python train.py --d_expert=192 --d_shared_expert=0 --normalize_top_k=true --extras=["capped logits"] --decay_fraction=0.933 --decay_shape="cos"
Below are experts of layer 4 (counted from 0) of a mixture-of-experts language model. Rows are named gate (a neuron's input weights, with its number), up (a neuron's input weights, with its number) and show model dimensions 320-383. Each number is 500 + 40 x the weight over its row's rms, rounded and kept within 0 to 999. Numbers have three digits each.
Before each expert's rows: a language model's description of what the expert responds to. This comes from a sample of Wikipedia text that the model never trained on.

# expert 38
What it handles: Personal first names. Given names like John, Michael, Chris and pieces of foreign names, such as Jorman and Yuki, in sports rosters and credits.
gate0:481454503449575467534414541581447493532470498472494456518509578455533497481483543472536494555464553472495634531526489449504473520525451530556473488562452539521542468537474499488499559521497449
up0:507463507500462564463590499428526494507574487541460479419602438488448560494504452500484509505506474509562475566514458454522505486530486521496536461472476532509440537539457497535407556491563484
gate1:447463545481575456556488494519478535561500499505566539455427602504440464481512466493525449513488469528547501439599510559505495562491454517445476406471474520567547503466472484506498415519493434
up1:462514486472518451525484505483515539464451487456466519493469488524546544496502556589404447513424444528508541449462468395469518441526528501490530556430511460568430448480466471455464467450411554
gate2:469500438473511463512456518518489532485465455548496533542453505546448475512522554463469474482474487553509516541461472546478461467457453426445509532514528500450506463511500514522509454503513540
up2:531405424456459518491450491473427415565527506470479474553535538489474424416536469507573538498564535547495522596478493433531538496488507533481488508517480493527518487496480503502470520505425538
gate3:499505510569478472526536505531437507544492468494572506562573491473506475526459456436471425532480433517478495507577496519550443529501454515478473435501521512554546518562476475509441440451513492
up3:440463521508534506422473457486519508540481482448475503494428538471538509466470596471520442503524506491548396532497501479519564560544523530492510508477440530488541548525512450510503415519490498
gate4:528555540487542502468510504515468409578530544532481481478498498546475483525494481461528445501571481528501504488511525544520541499431500507475520481492529448474414516565496503492517507500515482
up4:491501566455550465491554476517488525504454440540501403544494518469504484566598521547516540557509549489501507617476479454501537545510497524507451561478524493435452485597514483491494547469482508

# expert 44
What it handles: Inner digits 2–9. Digits 2 through 9 inside years, codes, coordinates and measurements, such as 2004, 403, 7.25 m, plus number words five, six.
gate0:484487468428603470457471519508475562531479531579498519462562562504445570447474549505472466543576482460511446519521513454444435509552474492564481527527473483481429467511499467513521516481508584
up0:434515468546537535423464491566527520512533481481486523505555478522461528492528473455448460565522532479559504450482451518499573552452488507520490502490517496528539471469560531502468493442543452
gate1:513486498535501530516520462486500464557526524457472446539578546477469515523554526474474535498480477494545546539523434523506474500478461489439484532538485516492535514503477463493490456470510505
up1:546505546459496512502503452502495537478505491441484494475432489493522491490481461462483546525506539482546557524524588495524492525496471455428510478503508499500463508483500481528488466456581517
gate2:488483453534555576466495512492520570453507507449508470486488456414491493497492436481492486561487532538465485609505516526481542537452506453551431465453553501548430501535523473444505532494493524
up2:441510587579472473468471479515535534514496471535515483530522512594454452465506450483468550468475481503488580495502473476491379497559458536551532475490493446477587530450486516638488513533481478
gate3:450506495460490535472528542544440436495498495534559516509430552491564587447482516471569452458494518505527459573526454585497544523417544522463441495522526502554500501435485416463473518411557448
up3:521523532531554490493467512436555541507436498494484512460517408539447477501566457437392490572546454517512491460475499465510499559541457493537489444486553483504519522529517528518474478566473518
gate4:509520488576435514443455493513491460540511455451539499433484519459477540513478497527460513464475468494433531459545496549516441539505492508527541558453489511487546536544518572474430444520473477
up4:521433532429496554524544544508539521440459524484472505561510448474520480451555478511559524498472491561512467530461484517556562525441528488471503418545516480500501530464562568480483411586618577

# expert 41
What it handles: Surnames and as well. Surnames and surname endings like Williams, Jones, -ović, -owski in lists, plus well in as well as, commas and and.
gate0:426563492413499447505524519497442474532516482569614515495454535421529456496528561483443490470514483503504499425565411521480487474438493532414463552440504505440559522545537439498504432467506464
up0:564450501473461479442518532487478469467488488523472506532506566475427583430513508506513521481492492473502544479577560475495523509502524474573378521522457533476462483466441465438482432512573506
gate1:470472528558512494491484523465489471438484473508477500538508566539496555527556541531487550507475462605475534578439465576571441530466577449522484550485473400427501489536432465495502549558541416
up1:541517446542484502458493519556500540497501538455489506544465514580522535520514525514474614514559506462438458565487519477434520529538555489471465472501513564513474496510460485492435420473502552
gate2:482460471571495509482529499497491435484560485444462524526491501477485497515531459481452451493481407499472506489518561497420556565457553487490552506506536499546457465500496638563524485461516388
up2:443500541493473481503485483478550517492421501582518562482545510492560549503463473391520522524567502562529465487474519483558473417553459506507529530473499499542509453494503442523550548521585532
gate3:519490495538465499496480515490531479502561505550505522477487505453535510509529473507521571540529506539507443475615475438464462485514562461557524463555475577465521472404508504536394459532465449
up3:506516551458509450414480458518537508460492580529430555520573474611525503538481421507485534537509484532511456478475457533513580458479470511521472518531488569432521540469499492569527473433394538
gate4:529534503446483480460518527476498496503611459532481487568442562486550445467488439510513503517547504547491450434415496502565443524500501531436467526476486442502503484491503540524510422558485494
up4:502501527536440516523470511542540522427515548475457522481564526522504497501514551494550482446525470520562487486524448515514562508467441493513552507502545512452510561438464543532592487451482491

# expert 13
What it handles: Topic head nouns. Head nouns naming works, events or institutions after the or a possessive, such as film, album, series, invasion, Award.
gate0:583455530491595493541523464453475584500554418563449469495422534465454513474576512502474518534444476488558547549448518524421451483525495496497520511465536503503487482538512525555476525492464435
up0:474461448491536512543509463529459500466489438505494424463478539557603556568471576587463496524521531471498562507464484511470472477488450477492520527532580536586444506484470459546468570520418550
gate1:447530534510487480496516483522523516479532475522471441468539537397441521622467461461475453465514479498518543528508429543563505466549430490514519472495550528556547493484483511485487503554492458
up1:481485429514536504507483456538504539470505523500507520468516559575490517474508514482409549504543461496526492475528486567443488495611467469477519471522464489521465460511525540528547512547600461
gate2:584457420517489560515460489521585521483456478490525491469480570530505500522426430465510477487427451537536520502522581509497494520495519447480474456518451527513511527474471470584496535515540539
up2:496467521611454477506548489478532482492513501453481500491503538517448537486539476473491563446474511458523558480565450500578569499479510503459505459466524496487526501407487532494437514500490481
gate3:550472601498495555482569479490462456597535449480549555523478532519502540525433474513470444441487489614505507469543539505561430497490462553478524481482402480530461445460561535472557478513498562
up3:482497483537519565497432502542489543499440579527503411488520504429515487480518479510465588506540550408549527562463529495533541454582485534495455481464547495451504512522571437507438474579545520
gate4:591409502531490506489589548447501510438465446423511500483408574546466531583557564584538505474459474510472527429512445464536524531503491523449480448480466456490468483471482478533526514517497483
up4:454474476497556454461537509425583519500477519498508513585494475512468590431563500507525493568492458510486584479492502468537453566511496535542570525504544487532503513531581474532543519435530467

# expert 37
What it handles: Agent noun suffixes. Word-final suffixes and role nouns like -er, -ist, -ologist, -or, player, manager, crew, including repro'duct'ive-style word middles.
gate0:511546526506483544505502479513526483497576559531435533468494496465521564490452432430476548465485542488507407605486479498451538494444537487479484392437533448519551482571485446550457452440460546
up0:534515462495470537484520525438531457513473501519567503496515475507455434425527614539581545540492523513498491493466509488519502504521445448548483489431456477480486512578489440516483525495475520
gate1:526486549463442564539518546490553492470554560532543456432547457409540496514502496439463439467527524532499506514456474512493442505507431509467492562567468461435531496485528497538470519489531483
up1:493504517511504553571602478425452504432451503461573579430493462438557490535590543469566478474516441548508524503477443486489580429479490494550585444503546573469479555419483441522471591497477473
gate2:523507508548422523464482491529447470519478547502529437477516557493561386530477490493576445489510502483535528464495471519505461510518548549492523499502474497462495509477497535453480477526493474
up2:469553472485587449533587523457490516479436544484565505491443473537523576480497447579519583455447471522494503476524448522508499486450511453585509577500556451545470523427539453489497494484437495
gate3:455504418494447544495515488451460517545543479456452596560516544500455536558496508453552500455571447481468477541481460479437507533493394446452454467542457491512462498516485498519532467542519512
up3:427524458531532481496537487458528439583543565560500525534504511441412490436530514483509474506589454544447448483502513535485518493487474492531470484509521564529521513497538535472565506548475477
gate4:460485516514476450453514514530500450465498389525554513379491488544555517522461467527505506486478508476444500447475636515544546487428399451496554456471509512503437446522495456486491601487561488
up4:525552531539547531504490510515533505490444555534506514567498496505471471524424509540512560466551501494499422509495514541486566536531517502480500480477513446469452420474542511497473392471603461

# expert 28
What it handles: Leading digit one. First digits of numbers, mostly 1 and 2, in scores, times and sports tables, plus the particles up, down, back.
gate0:543494520559451506483447567523521561499610523483471556513504527517493537560549510529496519469493466503455529546496526499471559477469529535455537573392513506385560521400498461498472488442520427
up0:551436501485482509482508492490522465399579531503455569483469549484510504471525450514516548482528429511497489506457582475553495476513530485487507598423428544472508518457431470541512458454484513
gate1:512468456471459440519520457543519536513507498513545556485542479490470522434439466466468493414448482523543537552475492471555555538462434511526506493449485531488507471530550546469476574482549482
up1:451504500550520513433448521472522406452495456488487537461458444539502496522533560503539536562494524534467385460542477533499517531514506496535522550484522484553492520522488531538532406433540576
gate2:434507432536523493475489508540468526512566484474529432500501503500390476484511498484551455525630516506528495604476469410473484527481488498499504484523529555594463526477510515564441468548526414
up2:523432507525447543488561522544555517474412518490536495587545537469616512467532544503494491492540524515563423442487431482572489410537523519446485539517480529408559506534471498479564477511453449
gate3:466493545503512451522461494514485497532478505448490425510562457442485499455536570533475518558513558548522549465523510515493466464544499500421512506546531432521478470543479498523444512461474556
up3:523415427493456540480453587504526550504474545520554504538487514533462482518577503477478540551506444479544416542552433471567512611507401543546460559510470557473494494467498470556517453495497517
gate4:433535486401549506487520470599544561558527509482599464465507541474483557418475431491475523504528522540477524514517535514439484483447513507502466501487448532568555480544410518501500502494479530
up4:558521498564474467408502461441488421469444538561468441493546523509496438486514563461486556457424491483603504472537430514524495571468465495479477479514449448447448492514650552504484465496445473

# expert 9
What it handles: Final digits, century. Last digits of years, scores and numbers in tables and dates, such as 201'5', 41–5'5', plus century and centuries.
gate0:463450532502448482500441411516512499512504470400523487507550502444548506509412462442431493533540504471517394520523562496491538525460498590550478483564456530555562518529504526479501488529535542
up0:469547492497507455534463484474528514452468521503556471461478485491471503504505500446505408507600469495552483500527514514525521534505514483539454566521429506522523501572476544516589528588443590
gate1:536512428551489513547498516497530535531481489547581545465498538511499511561498531440528491531499479419494491483509521511531512448595512544499500517444521506433530467512477493395502539428465563
up1:488518521517556596487496522511549552474471521459536538412518562502469514562460453465489465490496462426447478577528542541540490446469442556468456485503488526451510460497427547490577569385443527
gate2:495528495576497560437512512436497477548481547496494516480478491445535501440490503460504504551463530425478555476511481454545503399497532487490513394507479513558517469530505481477482547418479453
up2:533523466586474535469501463452464470566503509554513394463465524442449500512505577478465481518544476383472534511492477498523466441484504508486509483533505498488569458551453484479529499460480514
gate3:483484494579513443539474498521519432468500481446450520506477449498475491441501441509413480499504401536584521509493437468515535503505491510519464499559528524485470469459487523532442520591421535
up3:523434526503472437456572426479575489530456505535512520532459535421511486555452579485539436476478463495529512569534519528498438477551479509462530584545435533448496447446427446461503568471440481
gate4:483470509550444521522553520539480488468541412395531454453553491488494472433551476482467544488514514524491524430532568506498498443538460514490494459485545542489537523513550533473530528492471494
up4:508491497486539458488464515503517546522511497536442530505435533509514496549488508503570472520524484524448530576501499506531484501450516456458525530480497429571541487498474514586486460531558520

# expert 4
What it handles: Surname endings. Surnames and their ending pieces after a first name, such as Smith, -ley, -son, -man in Adamson, Warner, Plainsman.
gate0:562423544501569458509502459475501517484507505479535446554410466491577489504529473509456511536550482437504544573533477493497516500518540454514514433475494565477551463517503478518439518535583520
up0:545485461538476506466555569532518565508517550559588523516526539486424524497483523450424581477488492481456460533496491463500501472518541486485464535595468498424475478472530509543570557453509555
gate1:571439514529490503485492428391434465475527503510494524496488435507517472571527541540459475495534487529481444474467427496484515527467470550531467443501483476465504596560545476463535491510488430
up1:597524491447564572462487552535498507505536505502483507510586492541557465507508521485495446449511445526485493450480462513465505565485493495584489464523545524516469514572597508511504442467511434
gate2:521612511460597448487573512429399509539592477490418557567417488477543521509495521510511522547483504486522525545467486489478503420485484590558537542503526454563565512480533466502540507472463510
up2:428556480472509537493554526497514466471493550438455479477557527582543482504504518490504534502510546490490538602461500537497445524510433479471466545526492454553492484445475519515512570534474482
gate3:519523505535495507502520532419442482535574435573476490451509500556482461564510508534480517450561479485470423501465478553548513503501561562444530554476519559479552488496497536567473430525502566
up3:494516530468578455530529503534446505507515526506537462572475431457535508426535528501481484546460497405494547483589539496463534498449474475510483609518502456422527515473517519444463443540563514
gate4:469494506471526432484596468513529448522477484509474540440637478476465490511546524478561500552567488517500498479430482555491492473506508555480439490443474519533517610549513563494496521474507485
up4:590500438409490597507486536547477568429514495478515535531496559532528445523478518466526606435495513504444443501566535487559448482498505445528481420530551524495509490534516487481609540531440492

# expert 17
What it handles: Nouns after prepositions. Nouns, months and place names right after in, at or of, such as at night, in March, in prison, in season.
gate0:510499550544482492494450471481488446546519542479554519508449473504484455503459449454501519510505494529549502484470506537469467495453511519427469497525449478530599528465516585447534445525569417
up0:500515459407501568484516458488537460481457517429437480475492499481477500545452512476506436468486521561472524551524530555492516511467506464452513451546534511486456502495550518482587529420525556
gate1:472503515459502485505528484491526443482510467517500496505507465487465546445437518454503526493456479472503441450470515477522452449495481536465479466496463535468456499516539532490524516498463542
up1:605526515493562439466541517522562567465445477487573477534474539537475542463530434488556471476443455515544521532498497480510531530498494514464434464470521518483477573543477435562509533564560547
gate2:519576479492532450589546516460508514543492423454515486472471556517522421455522495416520549512521418474491535446443496470577519562440544399527490565462467443422494514421384475433451578436528497
up2:509562534532553522504450506501543470530536468460570546517481539513544479397514561482434516538483517515530433497468551461520500521452510549570517512442514419523584531476504489545457488445463567
gate3:452583476515500487568577548488405473568439502487509550476467418450462587503508492482518497538539482508518486567509433593518531477575422486386523564459572500486499450451517583599532541479528476
up3:473448466499528487485541518492491586509503515504468487487502503486489445556486491543510542452449515556442444476489587489467461535525531537481571423552472474492543520507391436551473475504418572
gate4:532476463555524499462548510472497438492452462417544488482468464492467504486427476511466461477478436509457441544517553490480461468524493497403470495522488550462463483488522567535484561503468500
up4:508499516496423516548501495514464461490553493552507520452446448549541522533495521574496573438527512483513506494522443532440600486534507490501501555494481431564499487540487352517523469501494507

# expert 1
What it handles: Biographical event verbs. Past-tense career verbs and following prepositions in biographies, such as announced, moved, died, won, attend, at, plus === heading markers.
gate0:469510540506530472524566521452449512533495507529429498527424530557557556462529472488449455484568471459539457494546490540474479547499489518493531579444470494462506496514488394456539492459531480
up0:552502439524509462491481516528541485519558430488437560483445496458471543459502461476486484458498560501496428468527383453542547416533515504499502475546526494519461499521505518521611525436571492
gate1:579459468550534445483419501601485498493489542460436457455520514546534518488492477532520518434445571508495474439450474517460571541421521455437477528520481502493440482542517478528534448545497500
up1:498455435500509456537462538502535493540491451515468540478540546552474529514450505477546469482473495538511427486495597583533531520471493528484520526543478478465535531522561583524511433559551533
gate2:566538478532569488441496440487618512516520548472472484468513429474496416506403460468516518514488457521466451480579503534456521504459557507533509462472457506526516515455485486512463494410507432
up2:464560461427449594498468583463477432507414486554571519513546451475520512509504472540480455543559494446518506432486547438544475578567472574530516528477501533476551515568525528541509540576481529
gate3:535542531481515478525482523538518488467513545522481462431511520436513467521473497423533489571553412567488493569522459462516518468475522509525492521537516415550510425505438524484443504523520511
up3:376448463476508519449492503457439440492554474476538530470456479487470508532496498566483460450469491497556561488458469544509507522520501529466516510480545517483533479486483489484557502586472500
gate4:417429540474555516523451496537504482496504450488470590496470523517580588580511462475531511577509477470408476558479485547507484486474512543540494580495497491488469585447456525530504463491511543
up4:450413515551532505483511505518545476538460496443412482508532532454514501484466466444473553487454441459556477449522500530524557559504481543436476426614475459560491392530498457526498506475600466

# expert 12
What it handles: Opening brackets after numbers. Opening parentheses after figures, such as $170 million (1993 or 5,520 (3.41%); also degree or minute signs, digits and million.
gate0:481429509476492516477521547478510499518527495429488514455482496505571498491412463490423480481493530431537488471539442502518495496534568560445563569506493553489525496407549556513589496500496552
up0:466558485479555487503512514502476488545486475538502497562485437532484510450588505534521554572513549435531534431462506543498494536531475515557469469484491486474491508583527469520455471550507402
gate1:501453539527409520490500546487464471502527462508524480511497513461534452474408502519556557462524464443411456437478446526403405482536502549517561448481482518523482523498550485555449457514526511
up1:479467454507476445466550495453497481518521508566467472507539484522487545520514403510480564511492493459544491431451608524445543499509493470483535437480470556548481513457466477507489498476463514
gate2:505551513457496514439521516455452515501484511497582443464528494486560428475471454396448517442467501522490389562514518536557442517480512486559529501495435459487530430487568529565544493536524474
up2:520484539482499481566477590516423452500558486538505491498542496533463596567534543470546535507522502492443429415448485490481492460461576507471471492521488441500457495534378577461475539490442514
gate3:498491500517435515516450565548507488577536496516451527512535467447440444538541518500478456504519414520473469487534454464473459532492469544552539483479593508421505542444524562572513534586467462
up3:605535515465520543445505522558435508468452532533461527471580484479415464512486581428544490559544508498467533506498502378536491522560513555538499428522438532513536558521448469481547567543561549
gate4:480491484482510546473438522494483576520529500509508579512462451490502545483543466555469497504497489527435494505509539503529488527491642468505474472454533507457469507532585464494414496528459494
up4:514498532498467478510476451560525463494493516588516502484526560530556491597578582561519530466477496499604521446463504491527508467477526502509419566463478426483472533480470506530490507523481496

# expert 33
What it handles: Line breaks, word starts. Line breaks before headings or paragraphs, table separator rows, and first letters or pieces of words, such as un't'old, F, Sc.
gate0:461464458467504591416566475504535551482469536477535479493554424501486469560510508523469441502490552475455472493544472477481527546496534501493502461520444476479535509531540471521428465467500563
up0:543410514498494527515453526531502536419527521536496554450517497508490509522489498514504474628510558536409517525446519463482488459514572549499516472505513476516485477452510496526404579508507510
gate1:447528478520462471478530525517457450514548492490515436507491515488528485511459524582481517527500507470454459484498469501450542495581481448538477560481495558519525477455533528423502495509513444
up1:502462488541445520418547451537553558549445546478463434492491512560444516489478467513550564463550515495526447451457558463511465533515503509518548499499473503439559476520552509502551550549448504
gate2:418431480531475459608534511410436521552493521544578502487491427521516475543494444535533409504515516547530490469507457462572503515532554504477524583417578496455482415508540459416493493512442523
up2:571539473489553457474569432537572494457505460454515467472544508518518509449464522512612568520463479547428439474533466536433529426436445488522482504470487461490473613495461556450485495571550509
gate3:532515552483440465516517484494506500511501516458481544497503503522498596553601495522538520529551477485437484413498565555585514475426507462544498465432447546509474496522475442492459458519512470
up3:416465538472423513451497516552528499513484449433523482454509518473413534545502566455623515484420490549426540563470509509458449536440529507555487468536495560563539535507457522573500434464493557
gate4:543535514515461478472576601411446403571504481565457461490447472462502468510537474519446514456508408467457534549501447532552428522481554509491505459525479527519474505586570545469464525433504513
up4:523453513495486559522454457482556526492467502436550489455508495587529450506552527526513458490511509491515494452476512431554533504478509508470562489466500487483470547428496430538557556547517473

# expert 24
What it handles: Conjunctions and clause prepositions. Words linking clauses or phrases in narrative, such as and, to, for, by, as, when, after, because, until.
gate0:538498476472458520494490518501528507484449494481520501480451462479446528513526496495496429510528546422459463470485517473515398490431469508479503512507471539492389541502562512495504452474560487
up0:489473517500527525439446483440548475468525530516484509515480540521464560441480550478538452503520415533487497510522467521429484475517502511486494494561532501501424560506499489530388440542516466
gate1:468471541431531492474523512535491478433499530455508442498533417576464456518525482555510458476465500527523454518486479499461501599480510597426464486482469479533490429492508524551442507539483485
up1:519426522537465589519459516506515541593434488547458500526523583487507553520532526475504531500513531465502479440549546430488492466509499482502514504480514503426556484461501461508537494460531488
gate2:455529518560466476463484497490483483552400486485528505540424494510505451490554485520538444458555523447451532565518518532515422499520514452420443548540524498539545555507521491535546501424520459
up2:528513486566514455534519518506516503532566543559498483514568513498419473469477534463496508487507492560477488465542510468397576496436490504534575479506473465519486419542393519411435502510494510
gate3:508463533492507518550458469493488541477503457487496460597507446551482573526494450454475482516434475547489523434491550517542427470540489420446417491469537505510528473494435512556501484527490519
up3:511486510550541494462566438539487492603506505462509445484474504503449462476497460457480493495409505484488469518494486508510443491459498419463500574497469479450409489530468520509529472590473463
gate4:504486456483427516541525550430548477495509502569511487569430543483540488528534444424457497464509446526532418438508464513523481501441478472562429532533425541578535471490464473503526445477505467
up4:453528499494547453488369475528422553491465500493487564528488519505458519448509516499528463416483478488511557477513517460470531463502466536494567471493453448410438542456485530503478520500468479

# expert 25
What it handles: Subject pronouns and auxiliaries. Sentence subjects and auxiliaries in narrative prose, such as It, he, she, was, is, not, became, especially It after film descriptions.
gate0:499480463443516535469410475555512553555538489536541496471478500419550453592515487486453513534488527476470502464541481538544497465545520441509537576478446502569456527510536458437441493494448461
up0:473533504451497463520496500509511480473480576431433467512484433547472526515466581517488517451568451434535422444446473449459461520434507430544475466576501555498541486535442474463500531479573503
gate1:423491537527528476485504516512472528485507510547480478527581557537415526544550468488503522529602509456435565486435522582538443520507535474468501483493544491458531618460481540453505452601491406
up1:546499539443513475450565513554526515501462559509449515458534498517460522492482451521541497461544447459485502468497435537527497477498496457461481491455513530458511562518461547455562553496547484
gate2:532482510493496538511448531584466515552436477442498463484445510516461451506479381473498490526512538540434525510561555504507492474550504579410463480513488430525383494549512445410456473456534512
up2:477546496519456520530530515496502495545506421452566558410541467505428502514495527519451446495513519424491503553499549533548512490526430538541473469410565520460489582580465459450533443537463567
gate3:441505536451553448510508524480505576496462502499484510501555496532512465530508463494504453550498540465468572529495477518506543613475495600499457425464485480542559476532532463444555505494454545
up3:495514535536507488424508506548537501501509503464521495526498479494438477531499530468427537524480521602589515488493562441466447460518515449461507521555547509563459532475431530551441518510468468
gate4:532462479590476473534532494499492402494493518489540513490472587522494518531438471471518507531476506558491508472509453498512433556484451425627511559436528466489531489542482495459489561437547488
up4:538471481545472492557495498500461479536541560408486564446496537519575463537515446466501531408529439557397487448549550559589505487504465455594501541492491421464568472476403492458477570457531546

# expert 46
What it handles: Years, determiners, -ine. Digits 0, 9, 8 inside years and dates, demonstratives this, such, these, same, and the chemical suffix ine in acetylcholine.
gate0:435561527504508495488502477484475495560491523539520538525454448567609471445496547508551494493554481484573517475523486517542442567444573512487481539510506566473486538499473528440450478492472475
up0:501494543518479549472468504545546471515555399509540467488606561449510482468494539532526503483550510530480500455431514537498494490525429450537508502483470420510486479558527493482608553453477513
gate1:481474575490536513538518444526456482559500457565548526496456497495472543481430479493513482539536466543506444480511518436515502501396476498481561498458515473526477543428512438544434519466507484
up1:522489525529505513472578500494548470473538443578553523389492581465494508530498411572507462527558501571498445491495567435488525500458454500499500548447511559544452528543510459513485488480468528
gate2:429513553517439453505485512480501502512532502525504490487508491567505488545512591530465472512565535559540427447504480504528517520521562539411533552572469504522408475425510543455489503501416468
up2:472497487532454460558453505476530511430574452477495484494617519459469483516513539477523449496507486483479582459450477504500480564502514558567571557457497511478492491527474549439520465506551527
gate3:393527513503442485491470511384451462576577493506489520447501532487497437454486527522457505554475514510538493461560439517627503501473486467521526532510461432482560473415492542553492513492485452
up3:479452545493567470521509471460498480523470453561510459427574534411462407482480501504539423469504507557520592432498453540516563504474436436495567455500557522467495536471527511482482491474513491
gate4:512527551520454510491465494478534496508531572433486450457527540496521460561471524465465539526442452433403536518579517440492491544511575501520529516437482621508521514489505542520511509564533481
up4:476538465461414550537490471465457471502562555493466591462544507504498541416454494529529464475488411489508514448459483470535514531419485544545514502449515423440435447451500467428501596491481441

# expert 21
What it handles: Nationality and title starts. Nationality adjectives like British, French, Chinese, and first word pieces of article titles, lists and taxonomy entries after headings.
gate0:544455560485460528474490545512388516527483576508568504551457563472501506563542456486431501386459431565500527484429533499532487499493476498494523498571479471421526510504410480504459460511540474
up0:494519505479548429534482477531470512487450459534480515496516530535494487515484469566539414619484494422518489505444509520449538529515413476499482521542539459461465482537467476466523440486516525
gate1:544473570438498495520546547536573491468584480498496486525431512491535490488477456467436472486475508533471545464521535488564506468489522487467527515484518468512473444516512569476486502584528426
up1:535488538422535518470461493514428491516453507522487487472506460534430569424409446517532507570567506487504497514467429452511495527515484532499548460476500496460520557516482451555526518464517478
gate2:562501495542534460560458498580489513572467461409514470543431475475488471512506589545495419492501536521420581558547500492521533508469483472460464563506455442515460517533504570541498518525516504
up2:538485494470465566477508475537485447587499584546497567491408512480535485436450496484542481526492496489506481502502457490584515540475465504478551462476553509501504524450566512486499502529493471
gate3:500463492448508407501503508540560503518540578524522413485512503506463513533429485465516554437494458506541451454444516505453507533476466455519476546517461436550508424483441504450438499441502460
up3:430508573483451532523599524518509431494546482511547544483467529526535453503506451494497521427535444462536510481537579537478497516534497448523472465493525456463432530536531577477473529559520486
gate4:404536508512537503527458504437560459464521410505480577490479516447543459549494549521503518435435472544527422531555512579520415523456510553585535554440468537493510495475487529497429513458542540
up4:500483520493527489501513564619482527482519580467542505528496478538405513439548497457496487480546493449408509548531441510516556514500564428483532450536473498480483543463477469511486521507407440

# expert 40
What it handles: Of and relational prepositions. The preposition of after nouns, as in University of, Treaty of, and other relational prepositions such as between, about, from, among.
gate0:535490510534543557465471503498509516513558524446470442469490536573501505473559495489487500537484487481503476495523495471513523489530464514486551558560494474525564540465466532504426485438545549
up0:489444498490489477474540435413495485483541488533543489500496526553456441451527511568493504547562531525453520572534509502538438522567432558482528510559528459606527492467463526491491480429500529
gate1:469421451463480465480453519544490457554450481539475468423464451518547556460528496432467467498459507464439514509532462526427556537510498551503492555549506533534554609481489400471548371520496516
up1:487481473439486490537468435479424528543538452557490483471429452510487498444455497393530574474540502465538496461551440558494526545490495554449418492527500597518449502491510465489552481456485476
gate2:512492518487455512485511452522457448507540552454489442495490525412547572501488515490523470472496536446527488399528505524516446490505476494524536541522483440538529470556522494521455580499485579
up2:498455604588576590527478610535532469535409503515553476520465539543540534472447527552482434557521527511471554566519526561530495471456525448499508540562406472519556506486470457474488477528523532
gate3:580473479517515482514468504530491470532490573481523490523482506556441566517512453508498526531470521489532508502505533452482504594496366466557476509496490479500472491573461410487497564553575534
up3:505484500501493479447449430467453491568499498488474457523548479497490516484558471526569505562480499519456549451533519502489491550498431506497518472537504524537473503455516457522510472489553505
gate4:489526409442527465447522563490540467515524446530442486530385466456508507498529485481540531455531445438501507541548507451555573485567439577514474488507594513473554465450456547546516542517501508
up4:435591514507544523519445492492464533483474486479508472460536596401480429526459474460508482449497450511463469473508503475490551443489560528498468456528521508530533481488503405515579539410440502